{"n_experts": 24, "experts_per_token": 2, "hidden_act": "xielu", "moe_layers": [1, 2, 3, 4, 5, 6, 7, 8, 9, 10, 11, 12, 13, 14, 15, 16, 17, 18, 19], "balance_loss": 0.000604, "balance_bias": true, "lr_router": 0.000405, "norm": "rmsnorm", "norm_eps": 1e-07, "tie_word_embeddings": "early", "beta1": 0.95}
Below are experts of layer 8 (counted from 0) of a mixture-of-experts language model. Rows are named router (the router's row for the expert), up (a neuron's input weights, with its number) and show model dimensions 0-95. Each number is 128 + 24 x the weight over its row's rms, rounded and kept within 0 to 255.
Before each expert's rows: a language model's description of what the expert responds to; "mostly gets" lists some tokens that are sent to it at least half of the time. This comes from a sample of Wikipedia text that the model never trained on.

# expert 5
Final pieces ending proper names and surnames, often just before a parenthesis or table bar, such as -ya, -os, -ton, Hall.
mostly gets: "u ", "ina ", "ani ", "i ", "ana ", "ia "
router [179 132 122 143 119 126 141 109 122 163 166 109 109 100 101  77 121  97  87 116 125  96 129 156 111 148 156 143 110 128 155 110  95 149 170 143 125 175 125 180 134  91 122 149 135 138 110 125 126 147 153 140 148 143 117 171 147 112 134 139 100  91 142 139 127 157  96 120 166 114 122 156  90 102 107 136 143 141 173 142 106 101 109 112 123 169 144 135 112 152 143 146 133 103 107 153]
up0 [122 108 118 141 135 133 104 132 110 126  99 144 134 109  88 135 119 134 110  88 142 159  98 135 159 135 113 129 123 124 117 166 159 139 114 137  93 170 100 111 115 129 119 122 118 143 139 103 170 109 100 118 143 148  84 123 152 123 116 114 136 120  97 113 105 167 125 123 110  98 135 155 144 111 140 124 134 156 149 173 181 140 122  95 136 122 173 126  91 150 108 181 110  91 135 121]
up1 [116 117 151 124 121  78 168 117 122 152 155 120 123 120 151 102  81 160 129 129 131 106 162 149 161 137 149 115 109 157 149  96  87 157 134 140  91 139 146 171 127 117 100 108 118 104 167 107 140 113 150 158 119 141 146 105 134 120 100 139 104  73 108 132 102 154 116 117 147 131 133 149 118 116 157  95 147 142 116 152  55 144  90 112  95 132 149 110 139 131 175 133 107 119 148 127]

# expert 23
Commas and pronouns opening appositives or relative clauses in prose, such as brother, Robert; who; which; He; including.
mostly gets: "\", ", "', ", ", ", "He ", "including ", "., "
router [122  99 138 130 117 113 154 125 164 111 172 139 131 132 108  77 145  58 101 117 114 149 132 100 117 106 141 107 115 124 146 130 134 147 164 152  98 143  83 132 152 124 121 130 137 109 121 127 144 116 142 116 121 110 147 112  59 101 107 105  99 131 173 144 111 116 143 108 136 101 156 150  67 190 112 142  97 145 113 120 117 136 109 131 110 126 138 144 161  95  95 101  91 139 157 171]
up0 [150 161 121 115 158 124  97 118 136  93 144 112 126 151  74 138 125 141 127 123  83 111 141 140 134 152 108 137 149 114 121 178 115 114 108 179 149 169 157 131 149 103  93 141 106 125 116 106 155 118 138 140 194 162 119 124 102 147 134 119 134 112  93  75 137 140 137 123 136 125  98 169 105 130 133  83 173 132 155 133 143 116 133 108 108 128 151 128  88 150  68 119 157 118  96 150]
up1 [158 130 111 128 113 146 112 144 151 131 144 130 137  91 125 130 129 136 112  96 157 135 178 109 143 117 130 122 135 111 142 101 141  92 150 114 117 125 120  92 123 131  92 181  80 124 121 136 107 113 189 136 101 117 119 130 115 137  92 120 191 150 146 155  92 155 110  93 142 119  98 105 128 135 124  77 148 122 119 118 121 145 128 140 148 142 134 113 110 113 113 115 158 131 106 123]

# expert 2
Mid-word fragments inside non-English names and transliterations, often after a capital letter, such as ek, aj, ä, or hyphens in compound place names.
mostly gets: "ek", "u", "ä", "eb", "aj", "z"
router [159 139 140 117 125 133 127 120 128 113 102 103 123 127 132 153 134 113 103 138 132 162 127 151 111 138 153 156 149 150  88 119 122 114 146 111 132 143 120 147 145 112 144 125 117  88  90 123 137 137 146 135 171 153 114 167 163 121 172 131 166 113 143 119 137 183 131 176 183 157 109 111 106 108 121 143  95 141 149 157 216 113 104 144 173 140 102 127 162 159 113 131 158 118 112 143]
up0 [131 116 122 141 146 144 111 140 104 121 118 127 102 138 124 162 155 119 118 201 149 115 138 140 107 139  92 143 120 106 123 100  84 149 145  83 143 136 104 149  98 114 137  73 110 110 143 182 149 162 127  96 155 123 103 156 135 173 143  85 108 146 131 128 184  88 144 129 132 158 166 163 154 121  78  86 130 120 110 118 130  86 120 169 137  88 101 153 118  94 170 131 129 130 189 115]
up1 [166 152 119 110 147 100 100 132  93 103 116 148 109 151 140 101 117 148  87 119  86 141 155 139 173 142 174 155 135 108  85 121 142 113 138 120 134 125 170 142 110 103 124 124 142 104  88 106 114 171 100 123 157 101 124 146 128 111 166 108 136 162 121 122 171 162 104 137 138 151 133 141 118 111 127 113 106 164 121 193 117 157 126 115 123 122 109 171 147 112 150  94 158 112 117 141]

# expert 22
Capitalized words inside names of organizations, leagues and competitions, such as National, Party, League, University, Cup, Football, often in tables.
mostly gets: "National ", "Party ", "League ", "University ", "City ", "School "
router [104 107 142  75 119 115 103 114 129 178  88 157 101 163 110 135  68 113 117 113 135 137 134 136 161 149 176 137 153 151 129 123 120 156 102 178 128 133 122 145 166 132  78 125 140 134 139 152 108 146 131 100 121 114 130  83 138 144  92 115 113 119 158 133 139 160  83 117 111 113 121 144 100 103  75 139 134 128 114 130 123 119  98 104  91 161 104 129 104 139 143 138  96  88 111  98]
up0 [108 114 135 105  97 126 110 114  73 119  92 117 145 104 177 126  82 114 130  85 132 151 148 147 105 125 148 116  95 125 122 134  90 133  94 159  96 148 125 130 133 118  64 132 135 108 169 137 118 117 157 110 148 131 139 140  95 127 127 132  74 154 144 147  94 142  93 124  91 126 100 110 116 116  92 137 162 171 121 110 125 129 128 150 117 135 124  80  95 134  82 125 142 101 139  84]
up1 [124 132 112 122 111 145  87 130 103 115 124 133 163 134  87 156  97 119 108 114 162 102 147 141 118 119  98 137 108 121 123 111 132 129  85 160 146 114 101 142 171 145 160 117 167 159 145 136 122  88 173 106 115 125  86 113 156 163  74 117 127 150 163 120 141  81 128 149 121 158 160 144 170 103 151 161 129 135  82  89 154 137 119 141 124  98 101 127 117 149 183 136 103 148 117 150]

# expert 8
Digit pieces of years in dates, birth–death ranges and lists, such as 195, 197, 189, especially after an opening parenthesis or "born".
mostly gets: "195", "196", "197", "185", "191", "193"
router [135 116 125 116 128 171 115 162 122  94 114 141 152 128 114 110 128 125 138 141 126 152 146 128 118  90 157 120 110 139 112 174 132  96 136  97 135 163 162  92 122 156 138 109 163 135 140 128 177 131 131 130  96 165 156  95 132 140 138 149 125 112 119 133  91  93 132 169 180  70 152 117 140 134 104 167 135 141 128 179  98  99 151 138  60  97 138 113 117 122 113 116 125 142 126 138]
up0 [127 149 165 110 173  87 145 129 138 118  98  95 154 112  67  99 130 105 162 128 158 148 147 122 144 119 135 119  80 114 126 159 164 150 153 174 107 105 114 142 152 185 145 142 114 118 133 138 149 135  82 120 141 114 143 140 130  95 156 157 114 168 107 112 152 134 128 159  83 129  92  96 162 137 161 141 119 113 133 192 121  86 139 101 100 128 157 100 111 164  99 150 121 135 143 144]
up1 [108 134 133  93 181 102 154 150 163 100 170 137 139 127 145  84 120 187 101 144 138 138 142 107 159 102 128 120 101 156 153 101 133 121  97 112  67 178 111  94 139 136  95 129 156 102 108 113 107 110 141 154 161 131 109 138 118 127 165 117 164 149 102 127 127 144  80 129 158 109 133 146 100  81 121 132 116 174 148 169 134 123  90 132 100 133 158 173 137 141  99 136 104 134 159 169]

# expert 18
Numbers and digits in stats tables, measurements and counts, such as 100, 000, million, km, and thousands separators in figures like 46,001.
mostly gets: "100", "000 ", "million ", "km ", "100 ", "41"
router [ 93  94 129 203 115 127 132 171 126 135 128 176  98 152 118 128 175 132 133 141 117 111  76 128 135 150 106 124 166 145 147 146 169 145 150 114 136  85 140 128 166 118 149 144 122  77 149 131 128 103 133 140 154 113 146 110 145  72 123 104 136 125 129 128 159 107 106  91 109 147 103 111 145 105 142  83 127 173 125 148  99 100 156  99  97 138 143 106  96 140 151 121  92  77  94 148]
up0 [112 133 104  85 110 109 139 136 111 128 116 145 176 143 138 104  94 131  83 128 105 137 137 115 157 151 122 117 149 133 177 159 111 120 118 112  96 146 118  87  76 134 139 115  87 156 128 120 118 155 144 160 101 140 155 139 164  99 161 112 136 129 127  87 110 127 150 139 123  71 145 131 111 150  91 131 133 175 132 120 110 136 149 139  99 124 163  78 106 119 124 117  74 118 164 147]
up1 [ 91  80 141 162 124 162 116  86 154 156 102 116 139 141 115 151 135 142 118 191 116 125  82 146 111 150 102 143 142 112 143 139 132 146 135 131 113 135 154 153 139 134 138 152 115  96 159 100 111 154 120 136 121 139 129 134 161 153 118 143 180  82 166 142  79  98 120 125 164 114 158 115 113 136 156  98 106 120 110  96 132 174 116 151 110  86 143 127 108 145 172 131  93 140 115  75]

# expert 19
Month names, years, and table bars or line breaks beginning rows in schedules and rosters, such as October, 201, |.
mostly gets: "December ", "January ", "July ", "October ", "June ", "November "
router [109 146 100 138 131 119 146 124 103  96 125 149 113 144  85 125 106 154 168 119  92 151 115 149 120  99 124 180 137 152 130 162 109 106  85 109 131 142 115 133 137 122 156 141 107 158 128 108 130  98 142  89 135 144 133  95 116 176 138 121  95 110 107 113  80 114 147 148 139 146 180  77 134 126 154 130 154  73 149 126  88 130 104 108 155 150 155 108  95 156 125  98 159 103 116 127]
up0 [121 119 127 110  71 127 117 139 135 121 159 137 134 131 137 139 131 163 154 126 123 151 101 112  75 149  92 158 163 105 122 156 107 130 130 142 111  99  85 108 117 123 178 158 109 139 176 120  99  85 104 122 118 102 143 100 166 146 136 110  86 156 111  94 122 103 143 121 111 114 167 141 100  96 117 107 113  96 157 162 175 143 103 116 101 159 153  99 127 114 171 141 108 156 113 139]
up1 [128 112  84 154 106 119 125 134 130 115 172 142  97 141  99  97 160 120 154 129 139 135  76 131  96 128 138 106 152 165 129 100 106 106 127 149  67  98 109 106 137 141 118 146 101 138 119 158 144 103 131 115 100 146 107 117 136 130 110 113 118 121 104 155 130  98 107 192 126 107 142 129 162 110 120 124 157 133 112 174 148 103  90 173 104 175 170 111 147 143  88 144 115  95 119 105]

# expert 11
Digits, decimals and percent signs inside statistics and election-result tables, such as 55.64%, 7.2, vote counts.
mostly gets: "% ", "Votes ", " ", "±% ", "votes ", "Score "
router [134 146 134 116 103 118 116 115 107 135 111 141 147 128 130 123 108 168 141 162 116  93 127 159 158 173 109 107 137 116 117 138 114 139 150 113  64  92 124 120 117 116 149 153 130 140 111 113  99 157 142 147 101 114  96  92 153 130 132 139 154 158 127 113 113 110 137 105 135 158 108 116 149 110 118 126 132 109 148 111 137  93 110 156 134 104 133 154 134 156 104 115 159 122 128 132]
up0 [133 134 145 146 119 131 153  90 158  84 136 127 149  86 188 123 151  98 149 143 136 137 143 175  86 123 114 117 139 137 150 119 127 145 111 157 122 101 127 115 163  69 141 137 137 127  62 107 125 144 136 104 140 173 147 104 115 145 113 113 135 140 160 151 107 123 128 112 116 120 129 105 135  94 149  69 112  60 137 140 111 134 147 129 165 182 131 113 146 137 137 138  85 131 162  92]
up1 [157 123 129 150 145  80 118 159 123 128 170 152  93 137 127 115 113 143 134 141 146 154 122  97 168 151 115  86  85 142 118 156  78  96  81 135 128 113 115 161 110 160 112 150  64  99 110 125 123 132 137 110 123 145 125 133 143 118 112 129 133 165 107 117 144 172 140 138 148 147 121 150 108 154 115 134 180 153 127 136 128 116 113 102 123 171 109 159 150 145 151 125 109 104  95 156]

# expert 16
First pieces of multi-piece words, usually after an article or quote mark, such as Com, con, educ, gaz, Lov, followed by -ing or -ed.
mostly gets: "Com", "Tur", "Play", "Mand", "form", "Pok"
router [134 112 168 143 145 146  76  99 124 111  97 127  99 149 136 143 120 133 147 119 139 138 137 130 118  89  90 104 184 111  93 103 150 115 116 157 140 129 161 132  92 188 111  67 154 119 137 166 122 130 135 106 141 138 160 122 133 119 117 138 123 170 168 130 148 120 114 121 120 147 143 103  59 180 121 127 128  80 136 117 131 146 175 125 132 163 116 119 126  95 139 147 123 138 139  92]
up0 [ 97 113 161 102 126 140 110 140 114 102  99 143  81 108 161  88 111 165 127 124 154 160 151 122 136 107 150 115 134 122 118  99 108  96 113 165 167 131 150 152 115 183 127 118 137 149  98 157 175 128 111 190 163 171 119 116 105 164 146 138 128 142 110 145  86  81 121 130 120 135 112 122 104 175 136 182 153 164  93 129 115  61 121 148 125 165 110 123 132  79  96 133  61 127 132  98]
up1 [101 119 158 146 100 130 114 101  62 127 150 126 143 112 149 133 144 150 140 129 128  88 154 103 186 112 108 133 139 146 123 121 137 141 162 121 150 115  96  86 125 125  75 136 125 143 125 144 137 135 111 110 146 178 200 112 174 145 150 137 115 166  84 114 230 128 115 138 126 172 120 149 127 136 163 133  62 100 133 120 138 166 106 148  91 141 104 155 150 100 130 146 164 116 134 139]

# expert 7
Coordinating words and determiners opening a phrase in running prose, mainly and, but, or, the, plus many, several, other.
mostly gets: "and ", "but ", "& ", "many ", "several ", "these "
router [127 144 144 116 112  95 138  61 166 100 155  80 143 119 128 141 146 130 127 131 100 151 114 103 167 130 160  90 118 100 156  78 127 132 137 119 116  89 160 105 109  97 148 112 155 120 138 148 126 123 169 100 121 146 102 167 114 144  95 149 147 138 142 141 144 162 138 145 134 105 172 138 140 158  78  81 136 123 132  90 166 133  99 150  97 162 120 114 100 150 112 152 150 125 180 104]
up0 [176 106 116 120  78 131 124  88 141 165 118 160 132 142 155 122 127 118 156 108 147 111 152 123 117 130 143 133 121 129 128 123 133 160 166 102 127 115 161 150 114 110 124 100 180 125 177 144 101  99 123 102 133 113 145 171 119 110 126 134 124 131  70 148 111 164 153 123 106 111 141 130  93 130  98 143 113 132 142 128 104 138 128 139 114 150  98 140 127 177 126 115 116 151 167 115]
up1 [ 79 108 101  98 131 107 121 129 158 140 118 105 126  88 154 144 172 137  94 158 170  97 138 144 131 169 144 136 142  80 117 141 137 113 122 159 104 134 131 127 107  84 154 130 144 133 150 128 136  89 131 148 117  95 119 166 139 141 139 109  81 118  97 156 112  73 146 134 107 111 141 128 124 110 120 101  92 150 113 116 147 129 136 122 155 146 144 113 114 125 149 121 145 146 138 115]

# expert 14
Colons after infobox labels, opening parentheses, heading markers, coordinate symbols like ′ and ″, and abbreviations like ISBN or pp.
mostly gets: "=== ", "′", "″", "== ", "^{", "SI "
router [145 185 118 144 150  83 148 147 146 150 122 112 143 151  92 160 134 110 134 124 143 147 112  94 141 159 114 148 147 181 100 159 162 151 149 159 162 124  82 140  81 179  87 154  94 134 143 158 102  83 124 128 113  84 135 104 102 139 129 115 156 135  92  88 126 116 125 119 136 142  93 137 158 102 109 141 129 135 108  89 101 160  99 148 165  93 108 102 120 120 119  73 116 185 135 102]
up0 [127 162 178 161  98 128 130 118 117 115 118 142 169 131 111 130 100 133 129 174 164 101 113  94 139  98 132 150  89 145 155  80 157 168 141 150  93 107 132  95 132 101 119 137 111 178 124 148 125 131  94 109 127 108 146 171 136 123 152 158 163 153 102 164 113 107 133 142 129 109 123 113 149  96  65 149 125 141 181 148 123 132 111 126 126  62 126 119 134 162  94 141 122 131 137 151]
up1 [121 115 113 110 128  89 117 108 152 155 111 123 108 174  99 113 112 151 113 117 156 122 128 152 133 126 130 136 141 124 153 106 193 119 139 133 147 162  68 108 114 161 162  86 108 131 111 137 106 140 102 161 109 157 142 119  84 133 172 125 138 149 130  77 137 143 162 130 139 151  95 120 127 130 115 169 119 116 114 134 152 152 121 139 132 153  76  88 144 139 149 150 113 117 123 102]

# expert 9
Heads of noun phrases after the, a or his, including suffixes like -ation, -ence, such as system, village, relations.
mostly gets: "system ", "ation ", "government ", "death ", "city ", "village "
router [143 113 135 137 142 141 148  82 104 116 141 151 142 126 120 124 107 132 164 112 157 110 141 123 136 149 125  93 136 103 103 109 102 145 154 187 140 156 118 131 133 113 131  88 109 154 128 153  98 133 172 124  89 180 202 122 109  83 116 104 122 146 130 134 126 162  83  68 112 140 156 151 155 135  74 116 128 110  97 106 105 127 118  73 146 170 112 117 118 112 150 130 121 146 174 128]
up0 [131 122 124 168 108 109 143 102 121 109 136 118 119 149 114 110  79 126 203 128 164 145  79 161 127 129 116  65 150 113 163 128 134 156 139 109  96 121 133 135 140  94 115 142 109 103 123 117 151 166 160 135  66 159 132 144 127 111 102 109 146 172 139  96 134 112 114 124 116 159 112 138 197 127 137 148 140 132 164 137 110 133 120  89  96  65 105 136 110 161 142 155 104 117 174 148]
up1 [144 139 185 134 165 155 100 116 173 103 146 109 113  93 124 108 124 143 100 117 114 152 135 109 150  80 158 116 122 106  86 142 112 127 134 108 135 149  98 119  97 111 141 139  71 154 112 149 140 128 172 149 103 147 125 113 138 131 109 145 173  97 134 132 130 148 178 134 127 134 131 139 136 122 131 118 189 118 104  68 125  96 132 113 121 113 118 110 105 118 156 115 163  96 137 144]

# expert 6
Verbs and auxiliaries in narrative prose, such as was, been, would, became, had, especially after he or she, as in went on or would go on.
mostly gets: "was ", "been ", "would ", "became ", "not ", "had "
router [154 126  75 106 172 161 106 147  91 146 143  98 114 127 149 111 143 146 123 158 116 112 170 126 127 129 155 172 114 108  96 151  76 143 102 113 167 158 161 104 173 132 128 156 119 116 149 115 111 100  83 140 133 105 110 137 154 126 123 135 135 125 110 113 104 146 167 133  83 130 110 137 108  99 127 116 135 138 153 129 144 118 182 157 103 144 157 120 168 103 149 144 143 149 173 161]
up0 [128 103 138 122 147 144 129 108 167 105 110 107 118 115 121 105 104 122 160 153  99 126 120 107  96 126 114 154  98 151 135 136 139 134 107 149 141 121 129 134  98  93 108 149 113 106 135  99 156 125 113 139 138 103 141 119 125 131 107 138 124 115 120 172 171 123 160 141 148 156  99 158 139 148 100 118 154  96 127 115 160 197 136 134 122 150 168 139 113  85 160 140 134 114 182 139]
up1 [144 117 194 123 160 107 129 102 169 113 143 165 120 108 103  81 149 108  97 141 137 155 136 162 105  83  66 104 114  89  94 132 147 119  97 116 116 114 134 121 131  86  51 119 113 118 116 101 126 117 123 166 141 135 117 141 133 156 153 113 160 131 158 143 116  92 149 149 130 116 156 140 156 124  92 112 123 149 139 134 119 123 120 149 129 125 155 127 161 130 119 136 114 117 113 133]

# expert 17
Cell bars, semicolons and list dashes separating entries in tables, citations and bulleted lists, such as |, ;, -, ISBN.
mostly gets: "); ", "\n ", "; ", ".\" ", "ISBN ", "| "
router [107 105 118 158 166 137 116 132 157  87 113  95  66 100 155 153  88 133 160 109 101 106 126 125  93  76 167  96 114 114 141 118 124 127 112 107 152 119 114 131 108 179 168 158 135 114 128 152 105  96 125  82 128 120 127  77  88 139 153 129  98 137 174 170 140 120 154 165 121 144 120  89  98 140 116 113 111 155 148 174 180 115  85 110 147 133 172 177 123 127 155 135 145 139 127  94]
up0 [131 145 112 137 120 144 133  53 153 114 180 134 136 125 135 123 105 129 118 147 104 142 150 134 105 133 162 106 119 117 162 149 165 144 145 164 112  86 172 152 107 142 127 176  96 135 113 122 148  97 151 113  97  93 156 160 134  98 194  99  98 182 116 169 116 134 146 150 107  94 132 125 122 136 132 106 135 162 116  90 165 134 110 134 127 132  86 114 124 102 133 130 134 107 121 117]
up1 [133 142 130 159 126 105 120 142  77 118 127 110  96 103 134 148 153 136 173  92 137 150 121 163 138  97 134 119 133 129 123 120 142 121 139 146 180 180 155 109 136 132  87 121 109 118 140 155 158 101 154  99 140 130 107 137 137 133 114 131 125 164 133 161 113 153 168 148  95 180 145 155 151 137 132 102 129 142 155 146 142 140 194 148 147 123 152 125 169 135 116 126 127 129 138 136]

# expert 4
Words like the, first, same, new, last, final after an article, plus hyphens joining compounds such as first-time and Star-Spangled.
mostly gets: "same ", "new ", "second ", "original ", "first ", "main "
router [ 71 122 141  95 106 159 151 168 126 136 129 112 184 116 152 104 150 140 116 149 134 146 124 154 130 118 148 134 147 128 133 135 138 127 136 141  97 152 119 131 161 134 115 111 161 134 129 144 140 151 126 151 123 143 121 120  84 127 139 129 136 154 101 107 148  93  93 116 138 153 110 122 139 110 116 147 109 144 102 142 138 179 137 122 134  88  91 131  81 155 136 143 100  91 120 137]
up0 [127 138 128 108 132 186 163 108 124 118 162 154 108  94 142 126 131 141 121 167 158 142 169 145  84 126 111 126 113  86 116 126 130 138 142 156 119 135 144 146 118 134 115 140 143 147  78 156 105 125 141 112 124 140 116 124 151 125 186 178 122  95 127 115 173 119  94 148 128  99 125 141 110 156 116 139 148 175 141 138 145 149 105  96 129  88 118  92 151 158 122 107  94 126 143 146]
up1 [139 118 146 117 134 145 143 102 100  85 151 146 144 164 100 169 141 118 111 135 110 104 161 102 156 166 137 163 119 140 103 106 129  87 125 137 136 176 133 128 107 112 174  94 154 131 118 119 118 145 145 183 122 126 170 122  73 139 157 125 152 160  72 132 105 111 127 105 107 124 143 109 128 169 157 118 128 153 140  96 134 138 144 146 144 127 140 144 118 136 156 115 109 153 138 141]

# expert 15
Main verbs and subordinators in narrative prose, such as revealed, described, announced, when, after, because.
mostly gets: "when ", "where ", "won ", "made ", "announced ", "because "
router [130 109 134 139  95 131 109 160 123 121 130 128  92 116 138 152 129 174 116 143 141 128 110 140  89 111  92 119 120 134 146 115 110 118 108  91 130 153 159 136 120 181  99 107  98 124 128 114  95 130  86 120 129 132 122 138 110 143 171 117 122  91 113 139 166  96 127  82  93 175 164 157 125 153 160 151 152 160 130  98 141 134 113 145 132  59 118 169 100 112 124  85 131 177 122 126]
up0 [ 97  89 132 128  81 163 113  98 125 132 154 108 168 126 122 136 161 150 124 119 149 145 116 118  84 132 115 110 159 122 107 122 115 130 164 109 108 143  98  80 108 123 192 167 123 101 101 155  80 137 141 113 106 154 141 132 115 124 163 153 113 162 121 126 125 172  53  94 103 146 111 146 141 150 127 106 144 135 111 181 124 128  63 114 112 110 128 119 133 131 135 113 132 184 140 108]
up1 [146 148  98 106 100 104 106 137 130 149 159 122 152 122 131 118 125 126  74 106 169 135 124 107 147 137 143 145  63 136 108  89 137 164 126 141  98 177 110 112  64 160  88 112 127 121 179 103 171 116 116 135 100 130 117 125 166  92 114 128 187 136 122 169 116 118 135 144 132 130  99 133 106 143 118 126 133 110 131 104  86 117  96 101 132 156 128 151 118 115 158 135 112 151 141  93]

# expert 1
First pieces of split words after articles or prepositions, especially science terms and LaTeX symbols, such as c(AMP), p-, \, ^{.
mostly gets: "\\", "Dr", "{", "†", "^", "^{"
router [ 71 182 102 164 118 113 146  96 112 106 111 141 148 160 110 124 136 125 156 134 156 107 121 104 134 136 103 111 104 114 151 104 121 120 134 126 103  87  89 101 118 122 140 149 128 113 134 108 144 129 117 124 136 155 123 133 103 100  94 100 142 193 132 107 129 162 122 131 118 109  94 156 158 145 168 102  72 116 111 113  84 154 134 139 137  81 145 125 123 113 172 135 122 128 161 126]
up0 [ 98 156  94 117  91 113 158 128 104  99 113 124 122 131 102 126 124 176 124 116  91 131 160 157 206 116 138 138 129 124 123  94 152 121 143 101 102 144 168 142 138 124 165 121 159 139 141 108 144 161 108 139 103 121 136  89  89 156 120 143 135 122 108  83 141 142 138 109 190 140 118 160 128 120 161 145 146 156 133 135 137 136 144 150 104 106 146 102  88 110 137 154 112 137 175 138]
up1 [110 121 137 124 184 148 136 150 155 127 154 121 138 155 114 192 111 146 129  89 119 135 145 147 137 139  85  98  72 105 160 130 154 109 127 182 101 130 160 113 141 119 183 155 147 140 128 147 128 172 128 126 138 151 127 147 144 122 109 142 171 128  98 155 153 169 108 126 101 136 133  87 117 192 127 137 115 107 143 111 135 114 142 136 145  92 132 162 146  98  93 103 126  95 125 123]

# expert 3
Opening pieces of proper names, titles and place names, often capitals, such as Mar(aq), Sac(om), Hir(schfelder), Belle Mahone.
mostly gets: "cin", "Your ", "uc", "Fro", "Brack", "Samantha "
router [122 123 119 145 149 155 116 138  99 180 132  87 142 141 158 138 134 148  95 139 128 107 145 113 103 142 158 117 142 125 158  93 134 113 103 139 149 166 128 120 107 158 100 120 104 150 127 148 149 113 116 118 125  82  96 149 115 159  78 133 153 180 141 112 111 146 105 123 136 115  78 147 133  89 130  98 100 112 120 112 145 161 159  98 135 152  83 120 140 136 128 160 138 161 109 105]
up0 [119  90 112 124  98 111 125 114 156 125 120 109 101 133  97 109 122 115 143 119 153  99 123 128 159 127 161  85 139 113 133 157 141 105 151 112 130 134  80 173 135 109 136 124 183 109 137 146 133 143 139 144 122 136 135 113  99 118 125 102 111  86  73 150 183 138 122 124  96 170 148 145 124 145 116 156 138 131 147 122 104 102 108  94 143 157 111  86  99 131 141 149 134 121 113 111]
up1 [117 108 139 124 102 116 154  95  98 101 124 145 141 155 114 130 165 133 160 106  76 148 136 134 117 140 115 149 110 104  98 106 126 123 152 144 121  87 128 117 147 121 112 115 140 147 103 150 134 126 101 176 127 125 121 135 114 176 126  88 122  87  85 126 120 146 148 145 102 109 137  95 156 168 114 142 187 160 117 130 100 165 186 121  99 141 156 137 132 134 124 159 142 161 171 125]

# expert 10
Final pieces ending names, taxa and medical terms, such as -shire, -acter, -tis, plus country and city names like England, China, London.
mostly gets: "England", "cin", "China", "Kingdom", "London", "Japan"
router [137 136 118  93 112 126 148 104 139 110 119 132 128 123 140 115 131 109 119 113 149 136 137 141 131 121  87 135 165 109 107 138 159 141 155 137 114  77 113 133 138  76 142 131 100 149 129  88 164 149 121 143 133 145 114 138 157 111 126 132 152 136 144 162 161 134 118 161 134  89 123  94 120 133 153 152 148 121 161 159 146 122 118  99 175 142 114 133 131 131 122 170 118 106  91 130]
up0 [128  97 120 114  94 111 125 129 160 131 126 132 133 164 118 166 126 109 145 101 135 118  90 156 139 148 141 151 137  77 135 109 108 115 100 131 197 157 169 135 127 137 103 119 112 126 129 166 166 143 138 164 129 135 102 105 121  97 114 146 146 118 151 133 125 155 146 113 137  82 153  93 140 134 137 148 131 124 118 168 138 118 130 182 107 135 126 113  93 107 152 115 140 121 126 144]
up1 [113 112 142 100 101  89 113  95 126 161 106 114 116 121 146  78  99 123 103 179 159 122 138 130 127 115 130 186 146 159 118 101 167 107 156 120 143  97 118 143 156 112  89 111 135 127 126 139 141 126 136  95 142 140 106 102  97 183 153 147 133 137 112 137 114 137 108 122 107  94 108 130 158 160 118 131 118 104 125 178 105 160 136 112 100  94 137 128 126 121 121 132 163 144 101 100]

# expert 13
Prepositions linking phrases, often in sports or career text, such as for, from, between, by, in, plus some table bars.
mostly gets: "for ", "from ", "between ", "against ", "during ", "in "
router [154 153 120 134 133 112  94 131 162 118 140 132 111 129 150 137 139 147 124  95 110  86 100 151  98 126 112 122 101 133 116 158 146 128  95 125 109  77 156 118 116 123 101 144 111 136  99 143 157 137 185 110 122 127 110 152 156 130 140 136 138 137 124 139  87 113 149 136 139  89 151 128 164 173 162 161 177 118 102 120 133 167 133 155 112  86 132 118 165 145 148 106 140 163 101 136]
up0 [133  91 107 147 148 138 157 136 102 106 145 120 189  96 102 108 127 151 114 113 125 137 140 159 116 129 135 124 119 150 131 128 140  93 141 154  73 120 158 106 165 147 149 165 138 141 158 150 174 146  97 131 116 166 149 139 149 104 140 159 102 117 136 161 128 121 154 113 130 136 114 101 128 148 106 136 103 150 102 101 106 162 133 100 158 115 124 137 113 138  88 127 106 112 115 141]
up1 [163  65 143 104 134 140 165 169 115 132 121 141 100 118 113 105  84 158 175 123 121 143 146 129 123 116 139 124 111 138  99 113 141 149 155 109 129 137 129 128 121  86 135 112 152 141 130 154 186 174 106  89 145 120 115 137 134 165 175 171 160 122 107 136 100  93 166 130 131 114 136 135 101 123 137 120 147  96 127 149 135 162 169  76 144 128 129 121 166 135 117 141 145 110 128 118]

# expert 0
Determiners, possessives and adjectives opening a noun phrase, such as the, his, 's, British, New, local, before the head noun.
mostly gets: "British ", "German ", "American ", "New ", "French ", "local "
router [146 142 149 120 126  93 131 158 105 162 118 122 192 122 141 137 149 111 151  84 120 107 131 159 121 114  96 115 116 101 101 147 143 127 112 124  97 128 139 140 123  46 120 110 146 171 121 107 156 144 119 170 112 165 130 149 105 115 154 128 132 147 155 123 141 117 154 114 173 138 123 163 153 140 130 139 138 138 106 119 126 116 117  92 133 122 130 111 119 103  89 139 147 131 148  91]
up0 [168 149 109 122 118 163 103 134 132  76  62 107 118 130 114 127  95 131 146 121 153 111  98 119 127 155 142 121  86 140 143 144 123 102 128 115  82 111 158  96  86 107 118  86 109  94 118 127 117 114  82 142 118  72 133 155 126 141  90 160 128  99 106 147 113 123 132 101 122 143 146  94 137 136 172  99 156 155 134 135 132 131 140 115 128 133 155 120 103 108 173 160 141 129  95 125]
up1 [ 93 130 147 108 136 129 108 117 145 118  79 115 120 148 121 122  98 110 214 111 204 157 132 122 100 102 134 130 116 116  81  97 167 123  97  85 126 148 133 133 136 143  87 131 129  97 176  97  67 113 101 152 139 109 133 122 155 154 131 135 128 146 118 140 116 145 134 160 135 156 147 114 101 118 126 108  87 136  72 140 120 177 128 147 145 140 152 131 167 100 122  74 132 125 140 120]